From a checkpoint of a small mixture-of-experts model trained on Wikipedia.
Training: a variant of Adam for the experts, 4095 steps.
Below are experts of layer 5 (counted from 0) of a mixture-of-experts language model. Rows are named router (the router's row for the expert), up (a neuron's input weights, with its number) and show model dimensions 0-127. Each number is 500 + 40 x the weight over its row's rms, rounded and kept within 0 to 999. Numbers have three digits each.
Before each expert's rows: "mostly gets" lists some tokens that are sent to it at least half of the time. This comes from a sample of Wikipedia text that the model never trained on.

# expert 35
mostly gets: " film", " School", " system", " version", " House", " book"
router:485507546586511461487474483520530561472468466462485510466479496524416471602486567454478561511518435570525512504502531553532518542458511501478546542557575503500515477502483618484504454459493545476506552537471499431445527450538484499533466497442502500486452450522504572497417494504467541451505553445470480457518458553489492496480549492501545493489448500508518520476547459442545462566483
up0:552468495490420500568479544485468497465462464480501480547433402527522537483453540487510527457464566457456491501505540502531470504577429465526391503505553413562482504530484526463454503475434568599475533482476521519460456532454539465493464506559512526586542512430444549533520474508503508518514435526563502477471529519496505514445454516467522449544562505525567501520488539476458453564523
up1:442515500462539452528504549455435430475482525494475532514512465474503542509529476443512463471436460547519459538488527521508504479590521505498438463543456565516470495454442502552459625496538462475513439479556468522518582498480479561459540476496499526524487507453591450530435487539573481506491490500559542492456456457469561518552463486476532540494477547478493511462550565517519486511503
up2:522521537452485523458509479467422514542579478475501558505553426483511427500472501492540494463543493545440515472563538481575476497507537508497491518532438450558508485482497551471490481429487487570513552592477497470547499470475524474462546487522534432454464471555475472515483472468538453566484551534469465479481470543546507482438562484500450466558490494489452521501494480480496493512538
up3:511462504407499477532513510452474532442485439460497522532520579511507475457506559569408514561549492382538504475502450465550503500474457509469439484461511496465457465510459554465480533488468475533528527483503524494421465480500417453482491501529545505535507492493518548519455559508434527540481503447432538525555522562506449508519431510478522425573421555430496496494491515509412454511465
up4:529485469520473509512491527509445488535504499522515548457457552519524488392447464483446463508471413513534488565531567484486581496525490537501473479486512509400568476484568447519514507474479537534547451546522485478512503527499511487527485531441510474554462487411500479529471475459454463542492460588525466498536502560482599538469528501493488495485528495527495430568421486533515484435462
up5:490507497519486496509486476493510474498496512494416602454428536447506471499556476477488493441471454589531505450550536470535544533533509514512519507531559540568436561452549522528453494497500510482495532571480502503481529484495444488569528549424487480541486538532519554473479432522581560564422513523480502465532515502490553450478518479447565381540459480511482546444500454524468505534513
up6:546447530533523560500463579495500506532433565478534436522539487530441465550499456474599493465456502484606510575459531523485511548497504479500446473558527506528541505514476501473550517507466571486502513548488491507572533542516607537441501467501473460492499533489547489529491568522533495496541513508553554474501559557475461415508491459517445451471511529516542478540539495492532492523515
up7:526497500471496449473498516460364508527429565479434514565478529477546550506522456500439537499397555521560479520484455460463483456492459539484481440520515469557500512483443516459436514486466441532505518534426481496542432500530457488490569565529524540549527540519562565476477546583503467564466532443580482543489547544501574500467456505495517509502458486492538463445498503519468545431420
up8:608457525566495621490452414571388570481532437510499466457543490508413449517501493498552485486458502502528508449454478513602428492552536469506504453496438584486529499598501497493489516459413502533385593503508514467495529494490452532482563523509535476463510503497544469534458485492481522549496585495533560564495502549505454517519512499498565486531548519503491478514490489514468506534575
up9:463520521521440552550485524495497521493477460521471586527528532533522496512480504545483564568529443539498471458547502508588527523556493474525553491493396486487506472471584488451475489451506541490499488488468507432547397523484426496463472539582533573537521398502489517468420548477522554449460433486522542504498500440531533488458531472436515472545530460519498513493480497488456523436526
up10:476510479505518511495471591435404452518461515516482511505492535515509578504451500509572475527555575401467501483480474538512520466433452619504495551535532531448488480532478554506443494554493426525498483455471523499543390502537449509541605473446521493537483556520517535481489473507512504544502459504499489474485458573500460531544507586484493564479592434501506469503500535485485496431531
up11:517533469501562499535483497458491543523530519569509487503479514446485544492481556451433543542504493506504548414494487515491540490507474469448508481527408457487532458510575519483582462464436474455490358514460477554512611508542432475478480485443481512493496444438453530544503438450506490472549464519520566528502532489504528496515480483465455510522459464523452477538422479528477480494513
up12:484592505547493482550522535470523499470457401566547507538420465503611540480443490494539554505451531509505496466562547495472478504593484460532453496481593488473554565495502480454546445536504427522501506475470506470516535524422530500585515485536513454482454519476407568526540526577541469422413496434458445526497532532516543501541466407546539494513501563421534483494509537519509522474476
up13:459483472527519516513518506464556492553468537506427493513450484537476516490432428438612542539480429509530464558444437537522490485538504563488511450526549512521454486522514535502500567552464507527502543549534415517511532487448409413440433499478533529464570527533547464466433394505540438486465518456547499481460478472502535437482538481588442539494512529468435499500460453455511599508469
up14:503514484508520512552495464476463498514497490451453508579460498548539417496560537527438553441538502499397482478446514523519505486545514549517528428419517567532479486491424522456500557465424484500505463531506438522483485488487456541494516507474535560560483448486444525539525494515522503611464457524481481522560421479584471472396487504486399480613543546520466544527541474490442450497535
up15:445498507558486516504514553452568503465484508525462526470445549501444517529456514504522541496480453531538470483506479523501426502466496376509511511502507445488575489503469511538513477542472499567498512511443514504559464482443539513460494513494420450483484511517518534484480538470534539453523448499430521592621511490552448499539453426554462528434466534468458534442428536454532547456572
up16:490417556492500566474463463482489487465480519573510470430444454520494415492445568538467458527525465482575513514524503434513481494469494498496516520507436558497491495497569458477550551499475504451513525497449511472501491550508566546492533498484515489546483516528427504558483435480569556481499478559501520537504436395496567543556487532534481435531460488457503536507481480477475610574453
up17:527548513525540495550477501506516581443489465543503527414453543451492483538473495599522495542567551502526526517510596516471409491503505444526539572494587477485520523513539613498449482536441540550432551483470499542565440505480487464525480525508481539499452474525497521522529512511462498521488464490470442552529489491451478446396482494471483464493462523473440452566457526489459512548536
up18:488539535479546535484509482489469455517550472451441417558504476485479508495457466449468494429493452450524596528484497483476537447449497511492469452489517490548492532444462515462481543519493522535498537489476400498497504536544454510506628472480520475486549526496491438491472488491463591541454558562503520524448489444457548590467539528527538462392530504505498507475613503475403541516457
up19:469544516551512540524495547487435493511431538516568475542442429526507550546437601473449504487474474498557513434430489475453535528491504436530469443458553502546515441542488591532464470513437478538471430497435601494499504448566500537529545549452521455476495489521539517513505519536509553489483498497546537448568487515569480544556509577499477579444502486575493573533480537544462552513516
up20:476493525557490473515517537508472445535438510504430491491387461401491459527455585414506489452501460521458479497518543542539511552513553528538438480531421539419443588540487481523564509538514415545424461503502514533395592492479518541531527495478481504466519543477472451475466449519492479512502407545515480545565466531520532472567497552522525442505519444447491487465497465517534548524457
up21:587533455448475445481474568538442364495440452457485525463539506510511494452575432557477483514495428462526500500548453489536482502463524601499489462415515476457493513515409433491528453440484486576521552499496523510534481447451525515479497509475442537442490460485515475444523458482575495490564464571561527449501547491487499496474469516464478447511483439613531451449576456548510529467529
up22:513502544488516493471474511522478498477465477529451565526507517500458455528566520528475474490507550542481463540496528472474536506488500576478557549468476535548461500453507536485461439502450512512485509473491485535482492499467527499463487538591517492451490505499529432445471523493537546509489516502552415424522521482560524529579435478456501501502501447569481595508527423499518544514561
up23:482456531531412459496503556480404503536433504528471478582566499488485483542432476615464512500508524478484496530550538519503481402519526523455478557492555524450488461483496555582418542462472480617506500513493540569472454545520490441560465442533509499542450536528489497428558513518502513523488398440536497529426510550501451464495533508522503483487501554499466519488544471511467527520453
up24:492486463439542487448490509486515462541537459535469512497482441490449486513533453583520450537431556504450530502523467522461502528495457536432530520480525483456545529468530463529533420492497569494593521516459467513461548500452443558441480429512595435454548443548474477495561418517569458487492483500596436560440486518478530531403548528443476498417453410498530554538446492522516493439544
up25:532576511571452544501473532526467505551517492562499445570549459477468529482536492495537451469486411510527462454489481491519445523563550470512497495458490546503413518492426479546407506478455528472501487489512474503495573524501432516564547536553491538519460515474500444549472468549554473564470545451544485548475506528463565521591490523437563536503499535528475541532548560560493473448447
up26:485407522510431511442457502504483439470499512518476501493560478438472476518514505471491504471465487540545499521538513514454479476491520464527540521537547490630429538536538457555463454522465519465502414485506469527433493517458571486542536512513543551531532570483424483504548452530451612516535543507552434440516528558437550574578543552458532482468532493489524536477498416522500480531521
up27:461543531515488557595536502513457474507459507536521461490504426516486471512518490456553488425447463478501466488546496514450434511440450484549487495561525534526546524522482552545446562498464513463426499464547502539486569560532470487563486476540536495452497484513491532449582510501485516529548397558464491460471508477460460503516489509487559482511541434467458466497501537467587466545492
up28:462460472475537464498503530489516559444490444467473503542436503538544570514515421479453509464500562512483552472543505506525594467606477506529507526466608452494540499445485479500491506568402528570545426519463486553514440564467532575492492522418479438502512445476505493473503558460525459497475487467532480466453482446521450420472417468488553517445515500553485500527618460528517496454444
up29:489567467561411518507491504475457482486481395536513516481421514508478461448478524444480452501490414558571352538479534475516497498528463523525503538517484554476537576506466559490475476431473542551491520508533465472445557550484581435483533551544528571477539554456523472544494489556454524507503538538591437439464503500540545566514509477539509519499498460487493446525492464566504614542466
up30:475504510530558470455508508499476504451466484517443506496478499526531505477495538520476484452523471527547547524448487537497579544508602485499506482509502463514620438529456488521479527576503512509518466478465525498523537490501529522456569530439634545486483523494545374492513427468496536461559428502536474579507472524504488369519503542475561578567535539510522524521463547476520465531512
up31:502444499517582486538555441541566535498481505464485482502466442555485573529469540466561589408552463456446501448601417473476457588527496495508530459489494541493511504503544518492484535511526522429459517574493513476438483481512473528553458557468498449544485478427485475460494469468495542455511518533526515512538533505551499529455496471477505566474507478485457566495536575509513426428497
up32:478495458546447561514469499502514532413534427523559541507473508533541529477552439544494460525521540475501436427493603505521496521506442530488419494402496556522492538592445490507437538488507477488485477452551500534457495577504413477462564535515557570553499448523552501544493549501478499547505473554496459494528496444521483443469465450465544531510464513495493480521468529500519509549528
up33:519483504486468513530483505490518470500539547487461493511484548474412580501517504498469457467465548400582440492520539437449567378485515472503481537495542493557487540497577516516418442480520452477523376513465501575459505489449450497521521477475457451561495505444504496472512531518524496489558487458523523420519464523518537501462467446527503507415501456582510605463568498539493458512481
up34:517494486519551525436459467483535594564550476516463512476524449456468477530479514489529543483478475549507545516414463533632464500541525421494510475518539494535502500555507423484476474471469525581517528489555533493478514483493449521489490413495474443496532451496525477518453508547484509421476503465481591582525501586559462500500494543517481470477490478544552499528532529543485453485473
up35:496476463577508536484515506429509568522459531513559522450513437441441515532469514509446513505508457478465467478519466489466586484470452491519483477515511499450514427492457505503475514480463466497498564458584511520478444495502476541540390443474445478500467497480501474551516495462473552480450463480484499488509580511497481498486474472423511543489592481453498468451581495463518491482432
up36:511452514447494533461567434496514454489478458487513518493557484524529495490455497547505522476499506496503530508502462502520486504552524454464574440528528490525470524518555455513505489514526499500515448553503497475479536520413530458504458522577549510453518539458544482554454419482479477456481523503536502567491561506551504551521421473472537565561591521485521525520427496458530488472523
up37:475529474503510553497467512506563504482500491557527463496561485497443473555491529444524529566472557380530523420575476487503434530492470509503542527436475583450538555549486470526546434528517510569488520473508614418429447504509505531536510500483470541468544537518504513409522520538524515531517482541465542571537434499491461532554488486486441497553518498552519469476538529529536464508552
up38:525521479509495531487496547511555518430504443476430487519475481471508472511381539519490517533457452470567496409537526530550526498468494543494506507469477451463507469521476491510469541526417450621539443487479499494461481606502484498494514496480469467459472518433427531518501576589537561453492434444551553525496513467447408495532482529511530545497518474508545603469492461490513482498522
up39:473481503437497544450506492504496499536550461552496460480455525464543482499539469493482489535521500539524504531547542515556512556589474443463552475480520490469491483549528444465612430506495498471554490497510475526464604492517472546497516542472452491437463519487525552441534481533444485494525492510587489523513498585547497489519528584453502484515582496511543489472506549507467475446538
up40:546501505493533572443507471527509611458503458438415537513483458464521497520525456536492479492488494444538529506452462537537552534510588442491472512499464534501539480516516533577518514430487490452529521459467480476506458481398517590399438514494495436512492480437468438519516520409452572468569458482528514563461545458484428505468414504466502514484486515479559556486506573458451428419478
up41:528444502525482541455492437422506531589458530492561532498572453455556453495484513435450516469452500507473509501526522539498576504526484505465516483514453428506513490450511497532489553495509469526469478556486491523533513517522400508464500448527539485492508522480508477511492505507463549455425507478487518453497481501499440555406534533481518441454476510547534434504528450480457470446452
up42:538448471614496468495472468426494583509529549468419469482474508502435467540535540547468467511503434468541469540491434513563602554492561444461539491503453496464506552499459493525495529473506456479472563500485504513479529460570440483510490466465516492553529514569549531507439567455534598471538466445484477558551521446489459498524503438517519542486504539580483546544486517477551435448507
up43:542456491529462498456533601462494470433441565549518468511443507505527530480519503442469521532470502508522461454506541493477565544531474537474481489496511430442490465488522434477606556557532527507542493449534501523545613523426637512495483485532512481540541473537496548546521484496496588449535388498495457499467515451502499463478549509414537452460526526478447492486523492506526504447498
up44:561507479511507480496472491472513550488485500519467568446542523543530471506517481462467474512548496493518494493541489404526515477474473545508511521440439406461479466499573469532471479483479491438492465517466552499439449513483504506442442461575451508533529506454570533457522482502561547519518480528518500512466550524541494468531515486481516445575472536574521479476443570491528494526557
up45:503524466570495444457516480488576486525450597577463501515444502512505547509539538518551503472498499544477419507436499518542554516518533487493480460498515495459492498509474496455515470550481467477530550461513483515484498513499493476583523480489425531475465472485502446538478591483569550562556425545513576517544509433485459384471495442543482529550485414500441505512489443497485529514481
up46:480561473551522504480462513510483497441436523496527558471430510533511501426545488476464559486438529448419520482589520503567470536479507542531425453467539476469472451560457578512516550547549539516476519472483502552491428454540512563513541491500433546500482469455488498453495488470473506463466454501504518476513486479504521457444480511487474539525525483499487491532559543510492419434534
up47:589553483497498523506525545529471438521484517511531461472517490525497552459483534425469486577511505467481550479525514472512486547433447505505439495427456445464509543534412498464495481508409471476465554493515509490453555480540520510534529500564381565482559538490449468496524465550538521464522445543503495479535567462475522508523507504512499524468518512526460456490622538583555460481538
up48:525473496492478552510493454491537444469561432471492448572563536546512583517498509499525497495470543471550565542498498507541550521503474469496491503462540446464514542498505447485495454556467581522456548547442470529496517545516442466522535513531545499452510520479538501502445566526479535503464512426568513547499456534477426526472566537439552505516553547529545470518568482497443557494547
up49:563473477488511530542510513576537496511500595453535537515483529488450474474492444494591533501557412569494463465432443555548497522521515508476500516552537504498430501428578436540484496450536440449451587523478494480517474485459471436543454462477473529470485484482503595514546441516453450394467547467424536489522507411476556422481514517533545465545404498538470578544461531482513568447473
up50:538521490483511509475470567503435497574467475455467490473453498556500496479486516417490542518468505551478540536488468473529540515460525516496495495514509491491561552454509511435485533563492544487463495536497551542494491525545484475546516476563503482542444519534504460539454485460541553517447442526444489510514423484481508494502544574522481534499461450502471502483439472546461502511531
up51:501519521565541523552485493480512542519557464492490480487533478524465486522542548499494490469506452521514536499507487516586494507540525488522566463505503577474545513433460478495543522497456491556461464519498456513459564474448501532514528558508539480444476461496421410519522495571503544546568459460490472486471460508483505602514412536488549426515539537499510446541530450459478483486532
up52:528456497361497514513486457506453500405527523498477445578537487572508494521499489512516539554452536454560538521487526488560509500552462501452489567493380472490457523503558483518515422510465490535466469460549530494498484433533564498473529523514514559546465519556531478460484575449464606536524496464530472530477480527494415525482534540408520553528460538504477492589466430496468536467444
up53:469530524482452496473528474513521468577625436554506618440544467503490468497513483541490490569463520468489466463512488521535479565551519489517494524492462498524429555484522506437494459468552551479472577554451465428573373518498478552484522480535472546536503477478518526434451512476493513437420511561550497491478482528505571515505467530542540492550483494526527572397544527529532531470551
up54:494549516520463450535534551453466459494476462526526479493439478522552520508508516489515515546537521533504514480514486444478462469434473519603408511472474511551509543493430494473467465464491475518493456539446550568432488541506460447512501454527499498538428434543477492513543540501480499539486455575482474518489519505532560500486485503463410482484554470479532503472494505483511539567480
up55:426445536540530508433433481535511520556519451507599469437535481519503505527488443488510508568418501554547537488529461484545544444532496487495464501505494533491568495549452528467462554482453617483477500495554493497519488544541504508488484500501481544482492441485542493533460504495487602526500512499574474498531598532461554417502520570468494511434519519546514508459450494472475470476520
up56:475532491471468513554479502477593518484482537463539461624465405547558585486538492567401475478540481483486511447490438447451435500509449550501510514488550522478545549472425497432499519483511469515570474416489517457547518552487464506548481557508509470534442476489449551503444566500507512547471388551503545519464439463442450558454470469533501524459519480553448561512552524507529487508516
up57:472514480548452515502488502503526453504468520567488518498567538487439513509494515477490529415549535509465472541507593509499520520564539432535389502493515442484464498530476541480538555576540543478501478504539460506450501470451457420381501506508488562552471478559517531511469548503496470445435482465556506537466504543459508419378470478496462463449482484475540503452438493480468555492475
up58:525537458492459525472471524514537461424572427464503483498512527431479534499460470516426529515430442479539579532501470450553513444447492456538491537477500484559546457550544458466447381497500482530544457551462565453469545541491480447452475416493484438458546555515507555499497450507531569498485527471493512533570501538585466529506496556535425599495494547542564565551507460530453577491469
up59:581561456503476477556511527497436520538479588494530480516509471515527603484477531530452596552509567490496473552481431466472493449414542492504519515446459480471517435540487535445458480436442423528474500512481541453477436466529464611530503495515441481547481511522564517534453512508465505531529487473506536412500521544500542557483475415490451498472523461516486516540528521514458471502509
up60:558418522431430424562511534497495479459524501539510514520448459516464551525457521503515477546445500535462453473484474472454451489479502543517518479543517460508468519468560487480532471487494527541501473444490515518464526527435444650502501459477468515590465529387478492528537439537510553523579462608571563504468495502493486570487512565499558469454551537481553470533532575510456520493551
up61:498490497512495462478502441442516507497455512476467517485476583493545508500584456476504544445582551556505487504475575535491531499524527543453492461543535512518418568515482566486542517509515527490463539511510481496527544472506435447454496510445465470486418533458495524422463534520570546527462499467496561517465478550496586472424529487505484445505515464513501483425515474480484552497483
up62:517545475463523494520522489458441413515478463456541486563524501433456493493494452434551492504478532489469459531512558527478431548458486515496528478547518474576389544472429555488513419460552512483529599486484452528533443507428541522470484509495454394414496484465475421490493521498448440533501496494483560473484436477600442543460523518512449451516541541534506510495497446518531435458492
up63:433485505554538563487444482593460477433450467478511536497457554475489464514542462470536501482514422596550479418480499450533474507591466528554530479532457457581487557426449516485504458514526504490431434493467442455562462528463595513532523543486527495492536507569501501491545426568471445521474502495434520526470465485472534442487521439509471462544459505509403470539442564485503515550478